config.toml
norm = "layernorm"
lr_mult_up = 1.06
lr_head = 0.0116
decay_shape = "linear"
steps = 7920
Below are experts of layer 3 (counted from 0) of a mixture-of-experts language model. Rows are named router (the router's row for the expert), gate (a neuron's input weights, with its number), up (a neuron's input weights, with its number) and show model dimensions 0-159. Each number is 128 + 32 x the weight over its row's rms, rounded and kept within 0 to 255. Numbers have three digits each.
Before each expert's rows: "comes after" lists some tokens at least twice as common just before its tokens as in all text. This comes from a sample of Wikipedia text that the model never trained on. Tokens count by the router's weight.

# expert 29
comes after: " the", " a", " The", " of", "The", " and"
router:132129191156066123169148151114134139131106145120127080074107118116156126142183121114103207164159135116120107173121112140167127187144130151120145101131137188161111122089097117062193081114060144146140136161180152108115146094177144150163196172123089118113104164155104165123153116145088074087161135165133156145141116124116081097118140151145100145134102122127124179153102085150105163136100151072183122139126105162175181094073107148151118147084122089117154044170062157149156099065160077
gate0:091085158181115126163107143070155171094138132109121157168116160175140103133141119131155147119135137136091124158143103135162106140098169124125124169088135146123144118194112131096104127133122080183148106090060182167066164127042119137194115085158170108126156116131077088111142126145085135106105075098158102139078166125086075118162094136184162052085133077144114126140125086133166146124137089073154120140134075164115167094149164096178154177139111120138112130173132150144178067121211148
up0:092128115133085139075075131157149110130093067108141144119135170109101098083148151179102149110111097143133146106176110129211108066066124126142115129144149110100171142140172106126148163122147111092139175145165109142142120109092120165087128131100149095113139080174121140143104116171118154103120157171084170193096173071149182174139132045130087118148137145125132116135148131131097133126129126011105133097169145092089140218124128153184176072155124172086085169101148152089170136105122111
gate1:081145119173125122172134112162141166144165159164143098170120149090147108141129148120149096117122130184131115164179095097143095046106145118119095126154166148119187111107117132144092136097083116114101168112115115087060155132060187098185148065080072173159126148130141130120155142112163117120174085055132130125084124097123119083183162157148199107144183104128118154092129063159114106109144132149096151116148130075177107078098104083123162160126146063187083115089180110124122116174167119
up1:119187106135118095110135099144096121166062095108125140158140094133179113130144109091131158089122083208120147158082113116142106097124115186126144100154207208162222108164131161047157062093071121088171135134154111115096188114122131126124122106130111135144115046149082090118117135119081156124157130108071134128080103138119120147143108095097119182088103135150147099153165097092140086154184105117141154130181152164156188124100134077113141151147097158103124098114144132161105178163156147
gate2:109099121163135132146170109153113195151143149126142139118087165115133111166160183164047148111119095141081152112074139119114120157168165086148158111204102057105077070084105108128163158147145130139143112070076146161153086144102183125158117159098190108152064192115111153099154142077152063213105126091151152185148181107114125118136123113136117084143078109156158087178128118168087124131117110184117153099098132166081101138099106124130113115083118091168152135144089151150135172121109141
up2:090140078160147155176077129120168085138166104062092123170148121132088183099119070139118093119088126191187090128065103161154163119177092139154118105056124169160154092150163133118115112107107123188119105144135121135073090106145165124131127125164088123107129156154137092182071095091172127077105131124051119168144161082109099130153140115146151153158185163092136122096084125133092081153138146128104157159116157055147154132171130156103150146118149123060117188130158087170149147166161083
gate3:090155061162175114145137167108173094119138109125116168098152152127155171109045182198131147154130197128112132158136144152165109058159160074096100177110082138156117142134157135134085111139101099076098186108109114160075139104156076181081178151093133184095084102130154083196141145130129110183073088090093139128115126120084147119081101123116090111139137100104131099158126106111109106104118145133135126111138182125149159127092177183115131106091170153162165118175096126177067119130167152
up3:165122189137076196156155090167146128145182170083112144098143129177163109094122115102057125052175117083133084149181127121132080141109122130071168119103159054147121134126109093089089134145130094103151174151123129107127132148132168150141092054136175114121130104089112131114111105147114173118148137118108116093107131099159180183154089108119098139187180133150063198187178129113142152108122094108151120118175096096124161144155087102142120137174133141125097155115055134098116122187060150
gate4:133155131150101139130120150165149144109124149103057175175089184119222117142154138125130098135138072118141132108158103088122099209164057177111104147153124089112143110081118112119118097097132122139091118045112106117115119140111117130130136105132123116162146189143115156138099097120143186171157096169087142107190112095091181159124141175078145142166120110110066143112085179083091147142132169195131122090131105078200134148138103094162112109138102184130130070183150053126132135116166163
up4:061201082179106177116161122138164121117181123104136087084162143146101093141121163110137117162062179147137142098111166120128103161100112169119094138177148104113127145097093135130120072148119132179111092129140143163132134098078170171137181204092103064141174105107157158145143116181183122117183100131139118136099169153056109163180097140136107082120141130160139154176115127140111079194120110135100105135157115118143100125111110099048123084058111126092117171126174109156107070142175100
gate5:143101135121185185066167113163100141101190075149140118086093125104130097136141121110100154152124152110143124147109141130159126118053118149141116120178130154151151168200105132070136125089111140162068182139107142087174107122064141149057081149207088085126089143154127060139126146157146161146152139129180180129092142140064102140162122165099146041150173178097093135075105130103092134106176145148116101080090139139178142079117101152144136107136148119114096152145168168170119111152115158
up5:110130150113105162052113074156161068063158144153128093120152126122176113097137172162089151164122180138093124160174135123103099109065105143127128087166119136099166157126127148088169114138174112175111156104097151104157141077101113066147135116126136111083099149120095125136105043178109153143102171131069174153183060171103150127164120192116135165089127152140132152178103182068130102138185180086159164149152154117097115110126170120142101143099168166120189139117099151114153186122128090

# expert 22
comes after: "-", " the", " \"", " a", " and", " ("
router:122083153172161097195120124138145108112151112146135136086135104131110144136129158125114158128158148082131105209090181176155075168117125118127184094123119173145140103106178135098132135166114079129135154189102187143151159116137145098201094148133110078147088090170075082159164170116126100125193115158104175150125146146112085165110086139137108115108123090144124192153166097077100204108118099108110194153127115175170102149042100149068134111073081099135130120152082135118155090121110110
gate0:152132074098092114127126126108170136118086144117103135114168132188074135110099173153190185149178135116114100155141143120112132124166107147123121118156114094109157140132157116074111111126096026185147137140082172118136074142098144157147121110150195171113095174178165164119111127142127221132112082118158113098078136085103095099086117083091157128127162129104072041154147154104150088132127087141155116117177136148133123134122147092113122101072144168027156114149141052155132158123160135
up0:100133181141093121178165073178127156187105096087131132076086148166121148097093095124100125108094111143096098102157095148108191172133210079154169087170080148166086129135121097078088121092186112164109137169119101144128180114189143139162168145147097078174147161069153126110116111132107153164110174163127120127130124134128169129139105147106061111091153151147096089093135150072097178092144122097169120106122120163093111122142095138102123072170111204163127128134134055136130119095151180
gate1:164189092061160118175170156192094124123157131102182131164157137108151122166083135117172102127188144142123086078127117138113130109085100163171143096131133155140129139137137171130082081107116121125157089132147061113109123148217164089129188181127191105055114080163087129108116095112139127128124124140115106138119115130125057148090112101147108107116096127147115152128134180086101128069180172137150118114087066160122154137116097105112164151192161110138126202096183093118154096119065165
up1:091111122134103120169129142078143091137101120148094105128069122140170163122115134058207139144131119070195121146093147150187117099125108056098142098159198173183158143102129144183110133196094172157143111132151118091129136137114184098163098084145083142129137091118134104140107105112117138115116111096097100083158115122135116151123116146092130222144221158083137114118157146122175089133174104120122142165126128099121081200089150081067174137145147120121079088162082150137123121164118167
gate2:082143170124102154112116123136128160061071148044192119164104163141113119149139140119121124114091112134142121190096120154180158074153134143104130122104127086123149123140101087086191113125087132120100156109102100145149112140090105058217172107106158162089106106167117161124128109151076180179169111109187122138169162121118154108122063059145163160123142095134112135109126121193131105136141139125193094145119100165125099108074132163160107158110179163079179071191155088158119103122131095
up2:131108105128100104131105090110163152086097176121092098078172196187086129142100073123166170125056151129172139113145123110169159109178186073106145119117158129126089185168041127144148124166108104136105109113104119106173151105170146138183171133091163173136147120125091109122072128094089180169161100106196112175157133087140060138208083097116080075093099120132117155111122160156127168124134109171123092164108165135097137151115110144158131141135127142102131142131172097053101118142098120
gate3:118174156102146101155088139073103160132117130081118103149133070099119101145170122135141194103131151132089104123136142137103129116140117113164138215078206135131163063122089167081154140142123102135172121120141092120203174095151159083169166098141145099153173206128156105078132146118164115182065158176079125176153137150089129171124202089121136134109155103102104079085138149130147139130098122084109105099081109164117082139079160144133148159124124148109071155119160105078190090097106132
up3:103170132086129133135073127084161123116097151158146105114114120137155118184149103126131114178149120116186152100119171113151113148134115065143125073120110140155127157171115189133242094160133129085108153107102045112071169095151106133145109130158127103136149158139130101151128143150068207133143162097150089142115083143113142185093129129098122153149065144099152062110085098131096178126162101155196176138139130124148082120119120073104102199171075177082107151151141140071147110121088126
gate4:131189123065154147163106108159171123100122107136105135105079109100101107091102161126095133135086080203140186185159104116134165105113136166122138110142069096141157103097154103124145134098123101099157179092118151142147158139115140094164143146117147105144114171048122105149099148181152147125147102123128125152113106113121110119196045104129165139144047110140121146156161133149141147138175124218173099088152071098106140155059096106169177157093141144143185123124097151192100175165133060
up4:188128125165158106094134166127078088108068127105181146169132101100078182186124116149159102197117110140112123082172112123047153169145155128144154170115103136135170116131154173143096081110163140096132144073101071163137100166091088133147142147150142177137184079111125052115089137123134118132103135145118107107117103049162135118107159112090118110149154169114094131063176144106119172142110108131093136147134113141081155106096107139086171162174158062114139135116051100176102134175186126
gate5:127162140113162168119166071139118088103084149060144100107172081152090134118123108038094116098163125120143131098135143093132139121143127089129144127135161134139128186121082147109158117145153098108146159095164106098146119121132142133098112163228102085078105102088149077168147141145123086148108109117140085170104118111151136137094097107107143138138216120114118091134155139150162180086138130169154124110163119102184171127113110199136190139116213171050110157136129220083090143173115110
up5:111135096070149121169184198162204155114132109076073200106115150169165162104148155128146146120101107111073126123095137166161151184134132122141088122161108092110140168143111141132138135115167115139163176184108139123150139122145200089128096145077087140079123142088146187111167112095096104157112110128100163099170091143103183053174125065117156121091093189138082149142128127162125161138111064132123063113086126124135138112136127125149179138096088141041120143095129166127153071125144127

# expert 0
comes after: " |", ",", ".", ":", " and", "|"
router:185156143137119063143150142155140147142106099152113063149127075109112179143111145074110119111159101100150117117103126122142120143119222152162166169102149148133108140091114139092140098139104104123183125133096141091189145168162153102120143163144084096155094174170127052120148124109092082136229146148130123090146075125115091173128156228138053146113136125075104178127154142080139171149118105102091153140098164170148151192056121137104121162077134133144138106166153128147134080114144115
gate0:107117064138174129185146104109179149135096130133171115112143179083111139164117119174131130091112153169085077160134190140131157109150157103127102074042081116179120129116096116116160130168173146115134143094103104114097102131171188136111104082221101092125133139135138156129155146134153149151098121179098081108124146097041132105151101135181118119155157032067132150139105141194108148115113152086087149141136073111150056134163178148129158150155086141135114147161089146148119097128142162
up0:139138157153138141080131116111074177107107118161140170141105142091137142132196100124145122116137158160175235202048107127134110116094122071114160131153192147082093109102169128146077150092101136108089108108138115130134127084061077140106157093158141121139173171123088195114175133070108115176106158138117160104150143125120121207127063094086114131114154143133126128156124106056159164119123113115145107148108168117120162180134094090118113146159143160144201119171086115091103155093094098
gate1:136091145094191120050150093184122148168137092155125113145176162125133091046137109100145153103138154164131077083143164092112176130165160143100186081140149210137152109048131083133134117172144048118139149136119144106053174104120124124146114134103144138114091085154107162148174114135124161126146133152112113142109137143129154156144146204078160128126202131163131134166152165107123152106106176107153109135100104137093209115116060119151124084128114083155110148085112112101164122118176076
up1:129061152128135174095159157118077200136137126086129102127120144130110183113169100129121111119107146124130115115138104133114232138151121194108158139178150100193166125122057111115128141154190112122052157107146107159116166128135106192157147071145091118118105100147167087128132084098107106136098079197085175136138087118105103134123105107177153155130145130029098117166175103105151060110184148122119129143135123136101102174128102150122128113123102119210142097088193101136148107114104125
gate2:128165090152119141138131184164150130144150113118143157123112121117089182176124151125103135103123128094075132141090109129123058120062089096142134124137111079122134121088155131117133183103124111178103149141104134122082111149114181171157102108091097096080094122110170093132050177134151101059121062171126129140153157077125103124167114183086116079155181133119056109200092090131075196127162143136151154112147163106160138161113131140156057116107125149173202179145121130196169122151157148
up2:137131061117130167089123171090147181141137168085114084088171100110135163157154077121133116109118141119090123134084095106128092091186134106132131149136083162082113157090159126163096149136142132163127123089137084152122087130091099096124094072187135140108037157174134125167118104118185107145166121152224137086113125137107146145106108122091149117176205125185115178123183143064154136116131147184132098132193111120139108077163128110136070097123081157114146131180160123143076069169116121
gate3:120150143193143138150162144187099155123134139116191120112141142080118136114139151100091144139151103083149147120119157151152160112168099118204080065073094117106078121112186145128167114113085121111069142093124170136109135080150145153163116150108133158108161159093172142047118150149132118140164177133088170183158110194112085133177099122141153146091119071131152159132169138111134176149136053094096129088120086116157113104163101147081117146090104131111132033088103140208141073098114129
up3:104154168154101074126136110181079153076107092094137084072121135083138146141161151123110117161135108105142147146086145177170129187177142093129080135103151129154153131200137133169133166098143088167121090093118154116088101125145112099110160204119077113116128083117115123160103124158157121137147056120104102094172198144123081116100084160110103062117054083115177155136132135160070190166095132078124133135150138171152114116164119160063127161110103140151118102207127103189130120132130179
gate4:135150151128106116123138126126208163129161150124110086161060075172111139194113150140101121130111085064199159157183124102121096158179141126106040109104088109114078138090082140156094139072145166180050119093114132179116089114139073145134152091114104123111136144131170096122135099130160186128188067144098140155106140121123133136105162174105167086170109050118083135086150184133108079160124147133132144108160121111136152147075130128113120102094116172108122149118173124173126132191162124
up4:133097103170078095159123097074107139122173113124133182100151174142115102149109146169139156072062131104087166136125166119163116126112147102171080121186081142203068144115109138095101175163126126118135099122106080136122067028181138184126104126076096091124108165170194119141141090159159063184143153108145113158160112160127128099138147061157163145149124108119128136118135101135153120170144130140105146110154122157121130124089165122084176163094060150168111183138096146094130146166177166
gate5:158112097159162163168185127119125131107113157115145183166071177151119162132147104113091090156088129139161169117123123159145123072127138118202120047137114128151133170148108119124084186152134107169154144156091131073079083140139085158131175160148044119129067069114132041121179149170155194156149144126141126112080083143112125131181150169135095172100127113092158111141112105110153176122146063116118111080158083173144147114107108135151082121078151173158120077118150119083127134146088113
up5:136110056206124134111173161129147089123115160119091115078154112088104132142183111140161116167122109214121137150130162078160112187109138121181131142109177139107111137106151152086141160144200137089094127164156172124146163146087144131125127147161156122136082116137106126128156068103088156117162090090089146102177102154116149089147118067101167161108092112181198147112105182124169105106149123071082064142069127109130142116124110169117114150094174176073102102057121128106111095087087102